Below are experts of layer 8 (counted from 0) of a mixture-of-experts language model. Rows are named router (the router's row for the expert), gate (a neuron's input weights, with its number), up (a neuron's input weights, with its number), down (a neuron's output weights, with its number) and show model dimensions 384-447. Each number is 500 + 50 x the weight over its row's rms, rounded and kept within 0 to 999. Numbers have three digits each.
After each expert's rows: "gets" lists some tokens that make up at least twice as much of what it gets as of all text. This comes from a sample of Wikipedia text that the model never trained on. Tokens count by the router's weight.

# expert 14
router:488464538494529512482504473517513453559517501508515486506488408432494489474423529603491469528451540427528434484519520469494478539481518494396473544523454571532513569503512468520479556569483501
gate0:522498463488474496594558477522518411528495539541545498505565539514456502476503500526486547493557606494424513515490441490420442488388363491492542551420519540466560468455517481496568506551543487
up0:509494449477529514638445496657477409471576549609550515543544458479481574469509521484513557494491520471502542539537449460415558501480413526427465454432531470540459499459455504490436648481529444
down0:531537434537511498484489499534510433539513540570535426487541559433509527446464506488400554573645571562463495529453402536456468506478440531586484435462534494448440522429538451542513441518510545
gate1:370573412551489461451526431524512356561496472497450568479598581550461538488481535504518467469466543517454474525609474525546598514555408568457506537465514543533498420556497388477631454532509436
up1:521439467463564503496446442453509532448461495499494598527497515494427439468468466457409527587515494512430514631438557605498353452461480476475475567497533451526570501484433551546407577592468464
down1:459455437464542516603563525502491418587554455486573452545525487517456471538589467565503521553524534453497440553464534487531462576582421538501548471530423473421494454425422514517637452442475526
gate2:518494452462512555531444482554416553520501532582455603453478470514494448536521433408500473564502557531392506540494582598414459588479458542490511472536473485438499445465442478551503610497434502
up2:593528503525497499555460559503517436482477499408466434455455415413493568519493544498479439444542455481480503537521529456476418518522478501364490566491474458549411522465432496413469471568584536
down2:496526439474592489554512519524550573480493532315520519474487500548569477478489417512477553395408520515422496449492660577472566526420421517480523464510498445461513507450464430504507555524462534
gets: "\n", "\n\n", "  ", "=", " \"", "\n "

# expert 1
router:531502513528604428479510342563530493554581462532463535527500467450522434585519446513459467543557592424416442420478486520568524513471569449483506464575543521482470533499463507570586482511565547
gate0:581467682529515525493546586440445465539584507521544554487477559517552444489449485539477445548445510534561397468512388543442563496458581499517432586478543524516516412424514472553468586516539501
up0:444576474495492543458620466573490514536456584604501516450461458387440544461516454468411466502530490531528428432547480458555527379445525558467507479457489458489512540578618517605534480481496532
down0:478541412522462484476446545450410406485550414529503511578439499483531526534392546408500482496505509434490501543474481548453443590503542486518480554483416423429462358431412484507529602557453513
gate1:494517603469573491430492561594453631529452453483452508438476471559492449518483439480517408468438551524520502523556516543513495493440483474431575448513454526485438374533483479497479425534583449
up1:463549525464450534567524433516515596433413380544443473505495460444530476495496546518550441578606451475672486440443501641531530492569505531489487449440398524495483564386440470433579537524486540
down1:482508507545443412558440443462460541521525514654567470453480562512498577487482466340586476483519467502504564535421501463513502431445527552460483457519469470487513449553457517498440536475511494
gate2:506462590499472541507601445538515488524515474567536523605479519501531512501479464484453471515470553483467451497532581504502494510457509480509559485467595489508451512565476514529474585626489460
up2:505514484491470493452521437470496539398564499416492650465460513465477519584555369483498425495512548545487502595506481582486537437476539509393534530377545526434500533540470430601450514556529539
down2:607567489584501455469449484495512585528570499474466575516503506562481486421549537480539562491440467488595516532534475537462408420434453538476479487477479499581593478496567499556458409468631479
gets: " was", " to", " of", " in", " a", " is"

# expert 0
router:487570531472541466388493482400559546462485512514445589546535574410520555498527515450494521578516436527449444436396482521435503551418496460537509471469496504524551577604489466481485534547499432
gate0:511508526491479539515456467562555461503561477426566561505519477509448516555485439541482487547469537520411518480493528506393556541487636544587555497479516485559512573537490455494557503586468511
up0:484451475562568499477497467516500545527518461550459436507575508491506452586510566525546547458487473414536447535624443488537449440489548566455548579454507530447473585423462480563540443481488504
down0:550383497451490556513454443496489483557522547410459566456504460510547487501554527517397552447570480519585564531503478517436416460478461456469479556545526523470544510504577578588560475523505431
gate1:584444575529507459471572532546428446481474533387451365496497579484453530481532570482536467569463579550543444482436458509455515565402426481543437510439469618452499460510540529485567553485469495
up1:523586542404438491540500465498484522481636440490455519537512536550481582523552501552538496535472566531544548441547480494434524403506483533424463535505521533599464546505589427435616439592392427
down1:507480573519526580447533463540504569524556437384481430458596505480542457527539427531467459553380537491513397456471529450513572545470470493526492490552472547478494549624428409506497543525589524
gate2:489593598552552502471569476496507567524524497440480490500519443557500471402510606455490551562521449468512418544529505456490497436457521468444475547508540333435505488444509575510598500624394506
up2:474472567367528472419431479555487590508523512558413419409493497531480610527511470426474483551530492485562601500497510519479498530590562578522517572635520549547503491521534554538602533514467530
down2:626423456426574522480483561524534478515543499650488492546610473404576538452529527528506511450490619614460565546499415494509496471519533474504438549548526478564500400547509382548467486499438573
gets: "-", "|", " (", "–", " e", " re"

# expert 18
router:588534447454481490450614470553461511531499400513547614490458499509555543436506440502539507524407399451559494556444445484560582471550504442419543595466583461533506499529482543480439494436529485
gate0:505443577512509478550488448550556572522454502468490458577417495482568645444575524505468409493497460529476539556389527445490523514493513486523519515507534521481547509536530593473582472525497397
up0:494404473506483542546436585476443474521583473520458401510466422522436488420404422570591560584511482443555507506510485481498411478530486480464519479584502509420481455595458582471394500484501496
down0:518499413486484513479457517399422493516597448512477453527471473537472489496504359586410479532520525442511509435509427522415531495473544563423402546613477455447624489600518549499458526520539453
gate1:504530528532529504504612586489460529517472477424547501562465624430496549555461490441506654515436501548482457470497532439543505574552430532558471563501527514511500513480511534453494508538412486
up1:551512506594409504598510546479548582474542485566498472385487511462575475528550491403506400482440373450438480465522535537545586432441637499594449395374490447529562415486519480399580535424489514
down1:543460461542489481487493558559468540581618447411461422583537534532509490453475519588418481498379463552580435467542540482448539451567560453433463550507535451557497471493532545500495474541576513
gate2:556524420522476422477444563445480536455576510456533455541476493523403509489491462482594530578462471491481623450509402521459411440538500444486480426430499502475456465490559485521470523587444513
up2:415562473470540476476510531460524454552539414624528463424490478492585528545596446504571542515470611561480567521496446445548684485493484439470517476446427557507498508519492430545547472571559531
down2:428492454400444534525491533466479508396466461436574476558472433531454469656541540479485456540594464474440523400391572529466405455553432503516535475472517456495388518530502475526514442483557536
gets: ",", ".", ":", "′", "–", "°"

# expert 17
router:525510435516463550500539485580520558532480589544534411607531506559477450485504462566443507506436436459598587424491462513524488570538475485534569451539525529443496532492478516408473558455468472
gate0:479446541433446479536480484513518499385520439536507564562516521504565438487434467522468479567485425485532467454520509554484399481405565483629452430493470382458446471522491477476536446444486616
up0:576569553512510544421561530606520493604516462476465520535440457508499554583378472535520491502518479431534474551414555448499504456509534510309433554490526410507460578530528517506515618486483487
down0:473542513530468469496508470507588519517430524545468470516500473516472498489526477378462539458478493476502444507581521492499535544450577550567451440454518407549477504542504602420527525463445462
gate1:539556487464470451548515513530429530555490426433504440530488513522507458496458479454559457475490537494498487547514481523585526520552487535522475501581452437530531472521529401520527462501548524
up1:418523444510467406448579449515446561507395479452460583527550545479572513503556507617506484478480499480521561519440490565506460439484493504471497505487550435596546445485448509510578398428541648
down1:474471421578539479455619493465513456407536442556557538503513607459476448553536427564408479517460448436595532441383513502447534568516483545468389465498438562602395390498479515449601463486408582
gate2:608468476594576509457500528464528477483497467478492566510436520560532371479505463437514513539452567487478517532424453575490483561510459590548463485587493445458476486563531428457530444586529423
up2:460511546457434561399425365547541480577416432483482550495620539607554522469507424465471549613510546565553565486542548505520483498460434448571457573509586483510539508526491563531537531568592499
down2:466523514523496581557492477462430439437569413418505516407506479645541520504594488460568502550510483501471493524473474452476565477453503469404529511442502506526584463577498458535449429587567507
gets: ".", "\n\n", "\"", " John", " \"", " ."

# expert 13
router:517575608558478470477533488492574512555570515516463440486488388571521506512470519574474495482530633564498390505468604460469493515549507443485446559542446400451442458522501612575530411456514530
gate0:458504476554527576411472467481516486492461490447444481541508441519538426531467573501478573600547467507502574497438553470531480551528515533434422462489476429416486524396487468421511439491448510
up0:550471506442535542510547513452489381468401490440469476554478479509528474504473527500437606426447547532476442518439564573553535532540445494499402421523593503474606440427470424479472552589394516
down0:517478564546514436507493528459504471560554570428599496428517480501424475609581516412433442536498463506554500590548500486455480494556513630498500524521540499467519517526456587561473515545520527
gate1:511513481452501536488582424471494572443461501473487633480573550469483481471414447462549451435528485541542446538418530484466550514523417379549547582473480452525522448484542605475521491548600495
up1:506553525610482510470524458514526580515424489471516551512494486495565504532485569427437509482530537579629479515494589513511517519548476506458540542478489434462465495561538391540577493537537556
down1:431534582457545462541496475489477504387406465415402615491466568614498527442533504525500535545460480540561513438460460432626502494519460443473522522558570539493508567438546566583441480539505597
gate2:476526624529563516461467442568503544447409511387591524482456427396577518610482459530476522394431470445506535556490540480518501544560455572455493523550538455498539563527612462574398517497519499
up2:473589524440413441512516477525609518457427496513544462523571423506345523499547528586465485442488501500535484550516516498573512479517448504534465610448557476563512448580515520509485531522480506
down2:546501492580546488501440501545481490548473445477518475550532532467501579490501507421544532517517482570519572557545466447514481441449605549544591489440517528383509557478441480490418416502436550
gets: " of", " as", " with", " and", " for", " to"

# expert 19
router:506546477462528456495513417520485471503454462525458396463608445535542429425420525552492562538494485501431519453503453515611562439450502520462508548502507543535433469535541409492543535564461498
gate0:539595467472452447562491593515427516564462413519473532605566480497449538477411488473512417518505524474493511493459523555472542462491604484525475556450500497470522585449500398490510446504476566
up0:463559500430429475530503462455546487554503509473450455501470505523514533527477527537564608522504473516576430475496460457531593519501612461501434523576522468510545484482455617528504471528513529
down0:457527527470558464537550499495510495441477375451569539524435445638468529454489515504517477472469542627526496500521519555438458605482390469442476449502463580504558556511554548444480561472571467
gate1:480462533508574555506479390511407593460525466510532488510535388499373426459510458546427471553501558503539564502475496566503486474487544461479504578498534571416472431494574442495441501454463499
up1:541521484592536467439595528409467524468456578538413592512518468543493467508481469508486542555472444528530503440466527591588514445503464505520398574483460593423527476472544457515596552498501421
down1:555571544439450554452461501571491410545499506453631455502513440510430445509420507512524440513576461498544535646522535451520482486466538446537374563546493454452469563434570449480387527580506536
gate2:453483391554499425490439452398478569496471534481565460578485411562526488561478401541532439562413516519405481421534539485565486457504489512554489511581453477499469386531497538448547539455491563
up2:443463508555469442492495450549514480579523498456549485525435471471497508440575521625528529577525518491557522453416514590525458529565423463558508446481485547502565522455492521528496509610466472
down2:569552426496453544483392470464483547531538457455430330516540430479460489442518499441466517530526565552520513474560478488473526411466462547431468522456500514482454537369481516442468513497485389
gets: " the", " his", "0", " 1", " her", "5"

# expert 6
router:449456559439528489518527505465529576545431519505487481632397544469498545582450540413505464544579425491396465502445555460596510441523503438462439539497480529547586597508472529443493460574494505
gate0:609533501569537503531473425468534484420496497429633433473472558476518465506418562451449503554538493505532505437522500465473469495467521463435488472539520570550529496518536496377515462540545474
up0:523468465491504439566480489563430390545530543568512447504423560521473548457516410444569478456470507536462496582540532515421498527575550528404495480552476509507443488558450503462478480574553505
down0:456536385593417586463415489453548385505462453600606461501552599528504451453470545506529484552491540559458584500562401475530431577494593402450503600434360540577544494466443407508554490546439502
gate1:522494465614427572530540484411473556558461595486530497495466579546450490559570569471582488573437476491450584423456568504537523558584471553537537570545529485534466476518437464586508525540492416
up1:552582497576530480425524440433459457543435568555482508488496530558532578476485530520417468544426462556511483489485495522502507449499463536515575544583425458462479461457514497600499493467549545
down1:498504425390544438513536498460479457501504461532466560492550522495520496474409427513467605512559538488378495541534535519443508448448451460551440476509435503557451518474402481508535473468416462
gate2:500469582464478539532457583447444564459444477440497516469489459460527452529569508567541480422461484436501438537362433591573497499578465502428411424482510491480550512402500542526502483545471522
up2:527579473520505576526460505599595446484549481516552475472480424462509510592512480418502492503528562530452530511497488541478458500444534574546399519478538552580582429538527480471457488553524518
down2:588537554450480489474528466563491519401420509552448545453405470507520515500365582501446511382471550496477526566530506415618533510536485374448505557552540510540461426522462463556553507462430562
gets: " |", "|", ";", ",", ":", " and"

# expert 10
router:446422523514501470476449491459484442514512606489448526545436462596510454457503440578473588460525464595547479579564631532492573542479515533519511451422437478459597439430545469538601513520572524
gate0:471515411457487468493399491483550499411561480536592465518509435544509509487465494517518486477552532579439454355500537432581500588484462539495452465480524512494501566458491436525485576532404438
up0:521509438546513538399473453490493499395516468440445545537442564492505495424539518498449516423549382543458652435569429430524512482478535496546426559515467483500517472565490558421373542533427517
down0:519432432523520426512456494531568528434452509462485463517493496504547479458523475506569517404562476540479455597589496430539477542516426532468510523532480532521447502436500519427470501467480602
gate1:564444487581601505468455453589493528527519443500501467513483426503510455464504444482447471487516500463455518466501562476492575511477497461453483488456559495529509498505481513575527507481531465
up1:513562394530463499434515561440513463544545457567508457453460487451509464470571489451547541496534532482538470511421423494405549523523445439549448453480466494380520497482439599483561479598514394
down1:496482485512495512529348422493567441474491519528471507428473497537473429574496568510473549468426515526515594506445469490543497569504486512508489443465564472457519490516544501476442614512477497
gate2:553525517523605559420523507499518523507483388552561660531455425420474495442522539509437512464514511464546547497542557564508482472493506464533465468517525438552511521529470535550466548497477550
up2:504506479491468523475537518665507551534550518395490492469503456422492411439437494480487469483502474501560454503474491515421544455490514413525444449601471451499600457462498520501484508485529518
down2:491513499494496514454440520456584458468512503445467478430515488515503523480483597465497498539439549488538513472498569546589480474437441496367500462541455578587411441426542422515492547482524471
gets: "s", "es", "ers", "ion", "ation", "ment"